Below are experts of layer 2 (counted from 0) of a mixture-of-experts language model. Rows are named router (the router's row for the expert), gate (a neuron's input weights, with its number), up (a neuron's input weights, with its number) and show model dimensions 0-127. Each number is 128 + 32 x the weight over its row's rms, rounded and kept within 0 to 255. Numbers have three digits each.
After each expert's rows: a language model's description of what the expert responds to. This comes from a sample of Wikipedia text that the model never trained on.

# expert 35
router:162179086176184097175089087159086096179090167102094175098097077166149099094130082150087173137173130085112153108109090075095162112112108183118121167109148172091105090104161159124154164180090098102149170148088115162125102144163165172162115172143160090104149134107165100105092101097097121085160173132107173098094164139157147151162092109157140083107099096087090101089153084158150155089121
gate0:119175094128117097130143174174141048165132130124166194153085083138106130101123086086071131117171166091130120098116144071201149107137123155074158175140162126111142101103148108141151161120071161101088113131135160151142112104126178178173184156131121097138090094024101125101150116122092085110123113166101113111109136125144115140083110137158173116065089047111057142114085089127094147118117
up0:136077142134132135120107085147125196073165117129095040044167117118135111163140143165166104122081053149130156113119139142068131144114100103188112080113100118119144143129090166149122093101166115170119118081119134106142134180130087036041092082108111137091106130175137145145095164144150154129132119108146100113182105114130162160119154128083083117166144180168186152145153188146125143157109
gate1:132174084090135151161073123181104155150133084153137127105157072211090078128131098128124168121082126101188107138076112158145167140133165143136169149153159140077132073145149143113154143144065060099104169118067171138120153120162099110113116128126145135071151177127128145063122135097163165043145121119125112130084119112145208122153061122136119070107102106110094103159113099136135055069157
up1:141107112148120096106165163092131106087109125102121143096146170102119150171113172141139106086121133168114077131184119136074094134095083106093140129081157118124152194141090094127193109079182135148145094139195152093101109169097101098141099084189109125165111074191081167150074133132092104183151140108148125112117140149132092142106173102127191144151183163186178169146152164153102181188100
Commas, periods and pipes right after place or person names in prose and tables, e.g. "Ebensburg, Pennsylvania".

# expert 7
router:153178083173179099169087078152082098184086167109091169101090071166140098095128078143081175132176127077124158117108092076093161113116113177119135158118151164092107105115160163133161170192084103115142178157085108162121106149166168171160123178153146096107152137110153100102095100087089116079166167141110169105087169136152146139162106120148143079110093094083076089093147083169144150096119
gate0:131136100141138084185105053130100078158134129119125142126115090137137129129115058139124142146170097064133170089111079101105176140121103188107094135121133131082175108091165100132183117203071158097165173133119115159106154125125153122128155154132111024134157102108182078105140123098142105101151168088112166106073176117148155142139125142125120101165113109094060125102151107140131116116120
up0:110110103129132049181119132067160099131103122059153078170217184069132147149153104123127181065154111101146131129077106117101126073180081147108159147136183074118196139080125106158123131150062129076189134123115121137100127131111185127116137116121070076110090096123153093127139146167182129161125144098066184117113162122137097125121120143116118069168112196157090104146115135139101098133129
gate1:159095077118139197112107140171112051169115060115158181097091143111095135105079097114077105131164132069128118063150107116168216095155108175100154097144133115137093092130123171080144143160104122136161153129117035192111156122128158134103150176109141102103133145097146170098084085080134166110134141131111135089149143107127164083139156155112153092113167092050083086120165112153177141081118
up1:149113104118200161103152168177098081116141155132191100122076150079140104119176099160155125156142113164164142104156151137124076152159187135157137084104096081109104073128133158112094085145155129162058085133134166103144038137118131130116141122073122120102132143101139133113150134125152122123083109102106143113117111137085130154114180153126098126137108153175134131153143150146084140129136
Blank table cells, coordinate digits and mid-name pieces in tables and infoboxes, plus auxiliaries like has, would, also.

# expert 58
router:102165077127185091138071083141073113160111173080075153095060092163151124120140071116090183148176119070109143134153069070111159135082106189111125143076115163087126107097132143136132131182119067127158155119069123163111111150160130177147110159121192081101146128101150107094142098103115117102157173136103184155093144167115144161143106126192153081094100098091094101107113109160153158077140
gate0:182119165089119125109059097152137091118109136079066112079083171119161071114119101161129125112159133092114132106086159107126137072125086106074170124091083077120151128115077099077129121128150057090136170154119185144116143199072108196123177153086141083110084162111130112109145163161153098139101136120148116066175160068085109194111131173136075140114164142116135084116125133130131060096115
up0:067146094152135131137220166114123153141138120179174148176185078144087168155129150096137141144104119152145104149168091150141126184131166160191086128183174179145115131141179165188145152125106199151122082096141083116134094029186155063134085085170125152138162108150128150152118096086097157106139118124104144176066089190169138058139115094132179109143077127140121181132127128142115190155147
gate1:107100131100128102142122125124120196098094101117088111109128138156135128163141159174137139051152129104124095176178097135142117091190123129086159130080185106135123169118121108151159088139119134126170123162076203124089077176081081123108123118125144123127125137075127120071106144135184177139122089163149095101164142116061122189141141168200103122149089105114131142148112128143135091121091
up1:137132133133121161122142139145135105141147172160164105111098132104139112117110126072149085198111137159143157073078182101134149171066131130154109122167054140091125074125111156089098145099141130093100119081190080130128209091143160115127149151126095151141127121167094145183141140129086090114124155081130143184130086146178147074104131091069155138130143133168124144109145126112172165125168
Continuation pieces inside words after a prefix, like Acc-ording, ag-ree, ab-und-ance, and suffixes -ement, -ation, -ated.

# expert 61
router:160175084178177105170085082160083099174091165099092166096086079166159089092131083139086175136172114081116160112112088083096159111112101175119123160109146169087099084107162158122161167174086103109151170153088108161121099148164172166161116174157160090102145133105169094097103100093088125084163161141106171106089160130153149152157089111161150091107092099086083102091149086159150152095131
gate0:137137163130160139143141160154094097171122115115158130134047082110140117114156060103098148161136089066117138195115084099051136068097131165112130151119137174096143127128087124118080155132177140111156103127125116191056108141147134147103098104101174062066182127120167069097125119119100064067139201153136186198130166138129097077165082123095123043102117119026116118138155117102136142139123
up0:145149142108133138108173103145153151114126062106103152081098107096076127130131121175144141098110131107077123135153159086069185126137133114156101157155154186131122089163150150155144142153163200133150118153075086084195198168145125153182150112087178154128090186131143118098190103151096124120139144184144102126150182085094130063172186135166103151140115137131106220106126179147157145117163
gate1:132120146117137133122120140171141121184104098114118140123098129186100077116120078106160163154133176077116159072082082115078170098126107142127115141128116151115094128124136173113120165165106154128072087126136104219110103131096207127142142191113108078110122105139181105153155170132136136078095173123128161094120131127120106113168132148163149041110084110125088104032128114100175138066142
up1:148115088130108083146119128105106157129112143084122153058123117120162177146136185129086110095096068116143114183127210083160100138125162084153143146084154089101202108077130096138121104152123185084168183109140107093088120120186047097147053023109141150123182114122125171156122119131089093114125097126121095135131085116162148136124148101092144119092154118101136107131137156137126122180111
Slashes between coordinate pairs, first pieces of names, months and nationalities like Mar-athi, Australian, March, United, and clause commas.

# expert 11
router:153178081173183104173086086160087089184090159103095168101086083164149097087136085142087176146175129079114151112114093077099162110117110175123120162105151164089101095103161167128149161181083101113145179151089112165115099142164166167157124174155165092097153140106166100110106106093097125075170167138102169111088162138155148150157100117153141090108092097091076094089152080162145147093121
gate0:145110197058150149098105071143075151146145078141140208117122098162123114129165091142063156144156151044139098178123091123191180148106146161092102131152097179091151116151137140123147135125080114142147100123101150149131104155134171191190111131131141113107112197150146131130086134071094092057153152119108158118132099134109116104142107149127170099096091207065104140137102110126156102083130
up0:076122056158118089161168133058165108066179137150128078144127143100144084103152124149158121090116089147149125115100190114105102115066134123101070136093039145186161143135123113140115135107186193117131136117136101096117141105143130145102107046091080107100105105184143122195115140100141093122129125101112087120180193128119133158156118143126170136137062066155117126091107130135054119156129
gate1:134171131169156132157087108131075071194138147159069139090079093194110139154140083107113121129139147104105193103182156098090167089141123127153132143107158122125125130093137097134109124103092127119112166099109086183102101155117149143154135138132164088112186131105142095151108098130115100054116175096153149133101180068116174138125144112171125155144115116082086131122154055129097173088116
up1:140123134115133094185093109163146112151090112190069099089099084182112125158150102100141146143112106093127138092187144111104148119148177138165139118170167158094104147159130124101096102117131112124108146105116064153089098154093133126116111138125138111143178149079141142143141130179137112092154175092117133171120159092081123166106137115153104149175140085117119116104115067148179167061063
Short capital or lowercase word-start pieces such as R, He, Le, h, and list dashes after office-term lines in infoboxes.

# expert 33
router:142162086152170081223091086166075097180117171138107190083103077158151092143082090128101160090165124089086140126139091085137161125070140158139124169102136163122083066097148148103146127175117095122125151177114145145136110134155140155154152180111182117114189125153177098139118135118126109084161174118106186063092154169159134104108091107165115088096103086097086094099157087130135142113161
gate0:099139125163125132121103073141113088154109155163092165106106105143130139102114119139073150153157105063115141152116067076143164115111107166178135128089158130098160089092174149166159121164083123078119152140085120172147128109117180145124162131076140109096139121114165135134130150140140158093185158085064176118095173113082144107161153095121160102089084152104074082085048134148104153139154
up0:094118145113139117141085083123108143155081124141096140079054120114102119078117108145102153124160082052135173150137019124168167114102072170177158175094151073090176090083134157162167090148091123058155161146086149162141114147099161124112132149071159124107150132148155137139121096142130149106142143063072164166100137120068185129151143119117149071108072130107097096110083126096141178107141
gate1:199198156153135105155120081166096115151101152116111162087124124145108135182149111102117187118130149065110137115092140108128169143151154161113143161124178145061072116119133129104133185084099123124150160158053114172171095128135137159200147130135132093091187110176144073122161105102090127069148169129150181128127142125126161129152078082182085104093157189110117062115120083151136158144072
up1:170193147143132119161116109157102113123105135107107123105123132138118152166149107107092174115146188076108135116112144111117157137165146153105173126147190160074098137137113148088129179086077109096150163161116124180145058118142164170204137143135132115111151110147136058135175111100084145056138152140149175125112139116129139130151096115160091138102175208092103060158091108135136163148068
Final pieces completing words, such as Naz-i, Amaz-ing, re-ference, Pan-ama, and suffixes -ion, -ation, -ional.

# expert 0
router:160175074171188095179087090148087091185078170111098180094084075166149111106120076143080185140175128079110163121126087072109157093109113181126135146119146169089107100110151169133156159198085108119140180141086118167117096144171161171162121180146161089108144134127157098103104104087100125076179185141112166111091158134155141127158102108157143097105092087085074096088146085166137148094120
gate0:172155092091141150081142110160115141184094131061112164081086096186077085126109150130142160142185090095111089189153099061137161112097097175079150121106058162107117078120074176128190133171085147141126168098123125160120140118124194118133116152133161107137148143168158110084140106097107094094145174126122205098140171147144168113139100148098184111083113085085103115106116101177214130139181
up0:122089122142096106187086137103120123097144165181139078173171171100178175116164115170093043106092153189162128081103130117110074105118131090148126120148201082122146151103154104166112112109172175182134104155099150071132130128111070137111132082145113151141097140089063150146128116124121183112066095135107081145162117127133095128115133116177077160190096154143161180122087154095080160091122
gate1:127178122097158153117112132142121129215160136075066210111125027176160115121129092174115161174169151098125077145108086140130171145168110149135154155115080170117095104108088112171122145152103085108106159125142113166066094157104172200169110147146083071118142118145082067125135059145056143101142166125068124080098140072101177115130141109152100134110120128085083124098127087152181139073128
up1:116108142166064113105100110103149168091101125150173112121149211117125151152117178114118104135095086117156135120159138090108137121143150096121116100087157116084161120187213134118117108143135143135115092125097089102159153142144139128124109125174200109147062120175142177133144185099170123149128123127163163173172137188125075182190117105096172169195136136164209139120166160142095100183107
Pipe separators and line breaks in wiki tables, plus common function words like for, to, by, with in prose.

# expert 55
router:146181078172192106178089077157089098196095161103112170105098076161152116117126079134084181153187128078131136127124092078107155122115110182132138159118137165089116099104156152137162166194086108119149186159086125176120098144166157173157131177139160094111159126110152104112099101088100123080168180145114178115094164131152127148172096091140140083110095102085073092086154083156130139094130
gate0:131143111146122090155113146130105076174121113096110151124171104148161049149129112134087218097153113112121108106150105097099090092087098183029118095129130151122089125108144102099130177161100084099132094176066080174104118076140129210216101118127146066086135141160160155161100164112162157091147202086124168083148150105167119129128121122125134066100106128117086126114114107141112146073114
up0:154175094151152105121104148114114111165117150141128158100155094148149157102168089073102228142180113104163126085183092107081082146120138166067156119147108142124096147166173090130080162131100102080107142148075123170121150113163155110144125123171170124089155141115176162148172098078144156083190185141122124158139148098125117139142102162134100135093101104109079152090155127140116119042085
gate1:120179109167142135107157111133063089166071114156110171114130134145181072100087069064078152119159135123098126094130089099160154125124183135154121162132132144080175111105132167155140124124088129137093122173081136143133104147112129165163165187125132100118132186115121070103096094113081167086119147110155143141092130113162138135154108143185110108133104119103029120104155136168178161137162
up1:115138089099155131075166088157110109155094126124092181159142132136124087144062077080088151164152210141124114143088119129151164153099153099093132187134181128126143125086151158172129125110098142144135110145093204116103138192097087140122192146177142107114088166115105104094167091123081190102108097100137135118126145132108122122155141163194131124174151129099058079120127097148157129166156
Line breaks and row-ending pipes closing list items, table rows and quoted citation titles, plus blank spaces before numbers in tables.

# expert 36
router:161182083190186098181089080160086090181079153109099169104087069164143106103132077140078186135179124078120165112119092068104157116118106178129125160111149168088104101106157153139151160187081114109135173149088114170120093148167168177167124183143161092106147136110163098114100108091084114068165166144112181113092158131153140149161099109146138091110097099088077092084144085160158150092127
gate0:102188126124169106132115126106108109155121128089066097050085085182108104099132084156099145109139150087135109147173105135130207100144132137107107156141096147085057151108100120079120164157127126121148150137143095161109155137137136182131106146143148114088125176132155073099124167065099152058176180153164143174085168158133097133090086113146132084070113149125130147104137100136128111070077
up0:109188137097159135091119165146102089113143097121086068103141122161120137146135086149078129114109136119146113178204124187128160098188107150107120123143083142074093175097090147134093166145133150126149112126168156176121179114149137141084073103167117141093089128156105114075135158085106135095130158104124123177109203147133065136105077078127152107096131187164149177127142138089077057094077
gate1:150209144134136158150097125139068107172122131137083148112089074126127137103065097129061162115160079114180157108147118117087133103111142123140096143131133113122114123038166165162098166147079124131131187119107084138164110138149198111171174175125143118119135145098132110146071100139120177114183171107153129152129123138160126166215103146184110105114099101110112122117126120159112163086122
up1:146231150148149124145131145113084128177111152129102164122106083115109113091071129123079165089159098102167179149158127107108129121113171153194086137124142126148100137081145130154090179164105145149140185145114103135188117098156190112162169157091122117117129116099127099142048071117089181116201180131138132175133121147164133170212118127186082109093105111122123115146133137183114134110125
Table cell pipes and row-ending pipes, opening parentheses, and words like his, its, an, for, as in prose.

# expert 42
router:164177082171188106165077086156082089187082168104096158101095080165157099094127080137087176141179119076117149117120095077108161111108107187123128155114156175096100093107156156123153158182092100116142180161091107168124101138163163159154125177152155094099147132115157097099098100100088126082163165139119173106089159141152147149159098111158143084101088102081077103085152088161149140098144
gate0:184154122154164143131114116133088125195099134131121205090125099153135079139101088125093201166137124084086132126122084114090216110132101162146159181138152078151133162060133121066187128145099139167119143089162079150127180127129171174137188106129127093141096117150176103118144155086144138105115137150132128152123133141173159138140096139098147107120141079034117119093127068118128133102116
up0:093139115123088104097137144128132136082147140119167089145125172099124187116174138155159064079105115129176152131093220129185097176122152114151087062093122176095157135225133115136086146092129147121129116183095149086135097136122107098142064118175108112133119160075079151112084138142117112167162175134123076151162099147090105095109171140139109167159073172177142114159129190111159118132162
gate1:143141109143154125120115069180083148165119143095135135083143106165108090140123093152104146115165084068135145133161153088112163086182184179151119177144105143107134130175152164113119188146131158118134117132134113152168105113124164121196140218108117103143099118100086129177084166109087137110181211134118114120118158180142140165184130118119075110092057116104121158135100158120107109116125
up1:132129171181145112152171108119110126119124122082179122090102102164099097154126125128108143107154140078137124101159139072143146113133202185185043107170097165129195119195120117136105165142136172119139167113133105152186139133162165145163057155072186105139165132086098142139149166118076102113155177156096129132072134142116151133189117107098095083117072112128125115119084131137131097134157
Pipes between table cells and starting pieces of names, months or words, such as May, El, Mu, comb.

# expert 52
router:134167071177177107178084094158089100197104134074092154123106082167150090132091076148076191137181156082132171093103094075094137109110106188131141138113129143087084117110138143134162142178092120147125175128096117158147094122179157177138125164169168096110134118097145085095105107099106097078186172169125168124097164133142174131154102149118120101109089101088086100101096076152196153107095
gate0:146125084145140114144157094182109123160131137084108152133108082147123120090178086105116162096146144082143157137097096081130124127114125109131170140063108154118160116130155172112130139148112179126148151122158116142138148082117171168156120103100139121161154098127144163167132104113099189044088135147081115129096186184147131094136164098140193160125073102066099119098130122104142202133078
up0:128127101138142089118149085136070107132129155084111140118126131130160112117174082079090156142154156066148175130095087109187103124108151111172127127119106163164162109115157194130139152085106179127121117106142119131151128100155182177129130092106194124165146123126192144094118078142131216080089139142119088097144166142144111070128135107120156122099084065072113131083108114139171202125094
gate1:132184098159133106154099103119087068161105106121130184157114077161144141134126044094135162151144187110131112120156077129114146093124131136126114120163151186116122159092135144172181150135099149090155168169116128108171120161125104170140110136164138115105174092135108097090093152107135074060121184115120158099068178128130129114176118094148161116071139126061097078093117087116086194110122
up1:123063143074132131087149156127107182128153146133155068093140192092101143115141186180127121111118047152132118111132165148115112156136153089170191137097128056142116104176120128107075100098170083177122088086148110133071118115118166075126166128089132136109108141153172135183136122109156170174094085154151086156152074153114130135088132132114108140184140137184145167146140163135151065140127
Sentence-initial The and pronouns like their, she, colons after infobox labels like Address, and final pieces of foreign names.

# expert 8
router:148175073177190099167087092152085083185089168112112163091088073169151100102132081148081179135178119079119154103117083076101162105117121165123134153131138166104108091112154166121157159183095112105144168146082119166123105133158172169156127178147159096114142137099151094105090092090097121081172169135102170114094177135151142144165113103155146091104096094090086104090158074166151155098123
gate0:152122113065191129130143107142094064176122100133090124126084112147138125096153077102126169165152137090120143150104108108126184118163086134124092157185152165074102156127107157104132198158076119092123137110179106177103126096120117135109150153138155146096120132113126140165076153107049101166185171153125183106138158161155159132097080141185143108077101133088036107097138145194146131073117
up0:074096169086096113156141114127151248117177132181141136118142143136109092126170127150144122102097135106111100079123100145151055134104147148150141100140166113149110138079119111114172131112149088133184154166126110075113087161133120133132093154133090129082147181134114175117131095190140139127066140125107043109105115079130127123146126157028109137049132088160173089124127133097114169158131
gate1:118137061168149154125094116167130145168131113058086126140105099147097070116081116112096138124116103070080211102073147090106109086171159136117118112168147156089111113101105175147133123133135112093122180162096103145130132114120150154152157128170210080142125114130154081134136097120144114069168122145120145124138124112200140159190154119183191170151123132062063094101127143135154121118155
up1:170147204126146082130143127175090111116156107135130138122118158143104150125156117117111098148176124186201128159123176169145111167060082133168151134097118045143123085124167059179182076112167120113154123146153119120070115140102152128155119119109104131148079131138137126141125090119087123089138157120156144138103125142129135133124170124118118071098129083139183117095092122140087155123099
Pipes separating later cells in Wikipedia tables of people, places and sports stats, plus mid-word pieces like "ard", "al", "off", and digits.

# expert 40
router:161173082185185101171088073157084094185098158109096173098097074161146107102119074134087177145170136072116160126119093073096154120110104181118112152118142171095114086112144155128157164192090110117151171159080126178111104128165162173168129171142149085113146135115154099102091115081099125074172165140113163112080163122152138138162104103160138089119092106090071106088147064159138146102133
gate0:148122114107151125160149122127076121197151151143126161128134077087181055136170097173213138079187098071108156183123064076093168104109154157103173159104165171129112096139144124177163151200096130103133160147072101175160218119107135143146139162135143109106141104109142133117154158108138131089099197135114181162085147151135081085168118124178111087120089106106081100086122083193161097157148
up0:131124169059178157161184098120123126134119166138095144095193115134156089165179143140155106128139080080138180149142146136111112172097134137068111124111157132134145064108130138204133110163109142114111168132096145148164163161115233134094119116111142171089129110153136167197136197096136150098116153117122115129135110140091093126079124087198103108141100136086141085145169148110152124195142
gate1:138132077181186134140107080101044096196121146148097202117077104159100078083095105119137187142179159058175129122133101177078135128140121141141131109113119125108161088161151112151173168146068086103129144115075155182077141151138171172129139146124136129099103117096102099166139069086107117097114176086161158123129165111111142114149124106151121115072114089091086104126177131187139139101109
up1:129156050188149129172109087084075112189136123126092191104135091195120113081080074109102184130176163094179108126160118174137141144116107119142128150128074110106147106155136125154122204161053122135154152102076115197108160127110154140128119124164103140136138072079097081180086106042106125093137170105196163156100166131077135111162114099150107102068105100117079112158186120128147134089094
Pipes, newlines and dashes in infoboxes, election and stats tables, plus lowercase word starts like con, compet, d.

# expert 16
router:155180085175188103178084081157081095184085158104092165102083080161156100097139081143079182148182122078113157110117093080101165101110108168122131163112146165089103098109161164124161176184084105111139171154090109159115097147166165173159128171146157094100144141115157088109105106098085118085168172139106169104093161143145147143156100119157151084104100104086076091096152085152154149105123
gate0:142186054148128112135056111119111129167122140169110124162087110158109130100109097026108132149180074154111130100129131043124175171117056147098179157165136162107129120139147133096142107176069132153082125173078137146100140131157164200171124116149138127046156170143132186102130139138142136113112165113104131105116088117106125171179130155097101122108140073056134107107162095160156194114107
up0:116192076137115130130056119126108140145112149176119110183073111144130129089102122021126133150184070162103130128140114057156183186113040148122162152188143145106132132134158101101156094170090131160093137149109133164112152094166161198176128116147140119047127150153128190107136154148146144103104143111124132096128085123104113175162140169101105145111143053053158121107147108137151195124134
gate1:140127129062161163151069108145097105143072089108109206124153117124147086114111126141132190164211106069123093112145104101126165112139173155127066133169129163143117133101124170126126126160172129130149134131124106149101085147133129167136083148131221058092166112072097144119104151127127114105179163161114107085104153126127156130078128130129155103093080085098077123102118127101131140114122
up1:102127135140093059134107150069125131105148147208185119107126115167108182123122134104113109102103143151153124113147066165096089066113138101074181101125159147133141123053131085098156112104159197080150093080130129105175132140091180118128137134099108111139107202097141151133116083125124170130127136090121162118198111099153046127144137156119057116129128107134155071061132149149125108055117
Pipe cells after titles or names in tables, lone spaces before years, and lowercase word-start pieces like r, v, g, pil-gr.

# expert 25
router:157203077165212099177082097151085094192083159129110171116088064165144107115131086140074185118181131079115164127117089055123154124120122176130136173123140162089114103117148165132161157199092121104180184143095102158134102138151189189149136169149165086082135120125157113127101116089093125083146165152125176111095141120142148132170094107147132072101088106092085084106140071157147151075121
gate0:138134108156119101141137106117072075125174133102157180137121107130092133120144110137110189099099135141137141077214109082117138119105155118172143117095113162132118169074223151073115224167141128165133114112110100135133078127085119169091132142171139109046102192141127133160122124128112122138143132082153174132107150112120131158159136161107152125140088089067126075109170133133153138138148
up0:131125159106140158104127144147174164136089128129106066100126151136141108151070147128151099121148122124125104159027155153114116149154111126084131138159160089108127089173038108187149059074127123089100167153152132105131186151169139113182086112114100157222114066133130113111159136152137113117125126161127094122148108155122144094097128107125099126122164163174116168145109129119099143112119
gate1:093113099132136110131095125151111112161093178116144195117104111105141118128145107053159115094112145094106108103130115114130163115136116126139127117090143211053103112115177161153169075202143104079128154143118115115130096143068196098139112123124152079139133133107131135100107114107159113095142160127112174150113178103137104168137111074061148127122126146121112107138173081128149101157095
up1:081143124158133109098092118149112140146096179146132177111105090122141138117101107088162125104127124097181111115174100144128129130162128142163136101118134185058091125120147127175126120174121095109114143139112099117143105115153205108146047142167161107144086142118142206101122113110147110100140179185136214173127190119121073118121129087061148130160127151124086078138145099156144116116098
Pipes between cells in manager, racing and election tables, the period in e.g., and clause words such as which and but.

# expert 48
router:150181079183175093173082073149080089185088161111093164115100075164154105096130073148088175133183127082125152118113080070101173110117120174134137161103141170093106099108154158122160164189090107109152181136087124161119094135167161171155129182153162101106150129107159108108100107093091123082169170145123176118085168136156139132155099121146137093110095100081083102097143072160152136095124
gate0:134200125156171152141094094109091076158113119119096166119073067126080077130145113158157127163137140098135082132153069058120167108120070150117159114155115129121146108093202126144139130155077171115127156128082157132188147099169168177174124151173091090139107151112125117101125103118094146123117137132086146138139118108129120106112153132129098026098159129085105061109117089151110091131116
up0:121086129104101085128163131150148164112165131117156065158159163141144189116103123091108125108144120184122171090108202155132106152156179113151107130083158127135128116162069125093112109093165059154153095117167096119038122146096100087105106086080186141130135121157118101156138172145169117148159111089160109106109153169132143133141090119111198221181107154176160179149148143087137152111136
gate1:103142124162115113156043151104099050161006088104145155129149122148182135119059137074116170161145154095137096130108085064130229111118151148138149140149089132102108184105113168084147187172140088076097121147156109176100144156116148162144103173119140058104113167127119110150152100107103116091190164154112138137152108109088131123136092084128198141107127118032101130064153089149163148135123
up1:154113117099127119116205137142128195106239159160107105130103145126063107140205126178153094096110094165133138115186183176140047168111101117130110105118154105159138081130126072146121085078119173189160146112071142087158111086129096101108168103143115192140147083152156162099103173163164101152081115115112124091108131139156136114142175151153065131158128134220160124181134174091082111100123
Spaces and pipes following names in film or heritage tables, plus words like his, and, other, one, main.

# expert 41
router:147195068165168111160081089142091106190096161080099162108112090181112122085133088140087182138177140078110157129135105065097164131108118179134166142149162154101133073093168146108120123175092107113165188170087101164127094137164156168168113163140132096132149127137168112095095099084091134083178173116105163113112149121169157166129111122164162076105104094087085119085181097172142162075154
gate0:138143127100141100178134137150117114178112172136165134157051065105122124109153112119125182104209126108120159117142111092127129120134124188122101129055136132090168131097139123087127128144108179122154113195107113186071065110123158172116114112108174094106109091106159140100153119126066136080167177114076183156136123094101122136145078134154160077119072131134097139089175107142161165053174
up0:156180141144120123160131130148114111170104160133190140120084068130126128121171106123140151130215143100141158101144096107133142132136107181128093133063123128124141142126129103098116142151130174105145112176119141192066047098154149171127114136077155079120108088103150130097123109144072118089169198125080178152116111123127134136154079124187127097138073158112078153076143122143175124084144
gate1:125115078121153172114061103147053090161122220116115152132099120160146196112182136113092165141124124052169105142145105083117172100099102142133104117113123137084127123114163112120100170157061103146142120154142124107125126070155130128148116167112117107146153116134196087183121114096034152133147201139106230131155132159148128146162089133189109106111064101121074082148147103134089118079141
up1:085098158168137110042181084121115087118103139073151119115140156132113179143145195114174103180139115166141108145176103128116082124123090086121097077099050182112175153101137069071165106113120141222079097146184108064144128107121116130167088128094143198157138093137160170126084096127118087129146161131157174126134101121142088139113156177133070110087143120132110151152139105131120059149095
Inner word pieces like repe-ated, m-or-als, Off-icial, and pipes between numeric cells in statistics tables.

# expert 49
router:155173088174177097169086084152087092182080171103095168100092078169156100092136080141088171138176121080105154111112091080102157106111111180119118165111140170091103085109156168121163167174085111116150170155090107165119111145167165173169113165152161091100148136114166095107094101100086119083164167132103165109084168133160147147151100108155141087107096101087076096095152082165155142089129
gate0:163107086184162159129101108174053103171095143163095134103121099150083118094129128126113152105143128093128098158095116156094143086138141105165114115149134145134165086138114136161183204178099130103158136151112140194131088110158085127152139169174138111124185188100143090077116093108117128093128122113100120152079150090146166128115139102164109095124107154090053141103120114124134086132154
up0:138124161142135142143152125112158166129141099129115141091157130080096115129145128174109082183110102106131163090100153095156090218137079136084163107085150054136164157109103178114055107098210107158096115165122138122165070122154137086155146094113118188101047133153135127131156149138098106158066113124126112089148116081101108127086155153097165167170137114155135161135122106126094161091127
gate1:142108094120141115134072109185120181190129165131106208120098096137119092095101137179135163125090118078097127147150144025130131099140129184110150135119145144158091160107134131158171204159108084151129171131081118136143123116143132156100149154146096114144150121154149101129098104102115126091112127128117157128108178147092167169139114161130102058113117154077063123082139082131135085084090
up1:112124108130175113069171106145141140126129172089119189111086139125173124196200138071071156178176107115118169125165082133132073162077092188132151141094190093157139146143150100112141100117069107108134086217077119126125069114115116112115136147126119145114109103145084080139147163127101148109113131130136144185081157126085148140112061155058146098175117106090139167078142127140165115083105
Linking verbs was and is, place words like New and United, table pipes before venues, and inner name pieces like Ghiber-ti.

# expert 5
router:185186072173176110183099086136079080164082121129111208132131062158169120131081079105097183144156102076140171126110109085079168087089079182129106149138145126114099082118144175155134155181103084099148193124111116188146087131193140196211119172156140061138130139087143097103139128080111127077171141181135169121118136122158106130136131085138120110087125119078087092116128115143132140099147
gate0:202150079117120141110111151130132102139124114133109180126154133187204148139132129065148114130102135157161108131125126107070091116065147138106164102174111091108089109136161183150129144172142076090112135095118099166083092069132136097097162142208119116138125176155103085115111082129093140125183134111105175195100082158165122105135160151125128115099182137123140146099096072122133135166048
up0:065106162142140120144136084120113140122119145124136070127100114078067110127123118193116156121151150087075149127132115126186178136208097130166095148090151172142168136123098083107132109087107177169158132169138149089167152194125132165158094137047138129104141081118163164129122165122163114128071119148155076066153178094104148138127097092135114148165069114123109089155179172138129121080206
gate1:143169095154141126114120116149103079179088151076130153121098104144148104130173123148149158045152085071088120130130126087203171127135128153100104164114147140144093072145132144097170092137103138125121176166146109153106067113171109135160111109110177058129196101123084059095083105086096154100155143094122140107131141128145141103123104149149161156075060143137099119097167127144168180078139
up1:172180121143108135166134154149121079166100135081137123119112104165139106139168138111149155050147065090115108138162130057197181111132129180107099159125124126174098082143144120073189084135100106148136160157134108172124067124160121130166088129116165067101188082099084092125100148077118146074111184076109131114104149120169129102098094161131174155100093121136096099151203100124177155133114
Paragraph-ending periods before blank lines, table pipes after names in lists, and digits inside years like 197|0s.

# expert 20
router:140187060166190100193081097148093101184101146110099183125085087165176087083120080169076180120168096088097173124154092080109161085090118169129127146112143145098131102099153166117119128188099108118149171135087098157098097106167167163168120150161170097126135153118157100118122101102089111085153161164107158128112154153144168144158109042129122099108104104084087110067158079145155152103139
gate0:124130144118113147159123087163059063182130143102126164146035072158097074094156069138091182185189132035097124137132124080100158131143156147160129131109099158108130130125182083134081167139135140112171164121086117124124112063146184147130164118113142106105147127140162105126091163129126136053180189160157135144102129146122171122122106129156120074109091137084083056100155100150080160110137
up0:088055165119133154170139211115223156125130151172120114073187196124108208151125134120148112110172098214195189107159170106165113135094129059100151163153160100139147174155141139125137154164090168121131105113164123143159158128120126086145074171131112182107084129162130170151164111106126126153168129161148118102144126114111137156085096130123118149131154119145182184114145137084195117139136
gate1:197166043142137148135068090118069122171149150131124177132122092190123136116142121126137142117188132051131094101128086090081182067161127144159129100104131163072154110121152177135140161124142096063155223137128122135151128167134143160141064148168164082175111163131154117095116137097103135076130137129093119104085146145100109203111084076133108071137102103120120123130125141147148123119172
up1:141093132125114140071129136168151082123122087144184148134139175119102061150081176127138105127135038151123079110163132129105149150148161083069171141128094167124081114125134131090120146129102151138145115149151121124062134129127121135114164153156137139085081175103174151144107190134109147183108095151115165118142096062172135111100100130083137124110153095142103102175118159132121148120129
Sentence-ending periods and pipes between name or club cells in tables, plus final year digits like 1900, 2023, and prepositions for, through, until.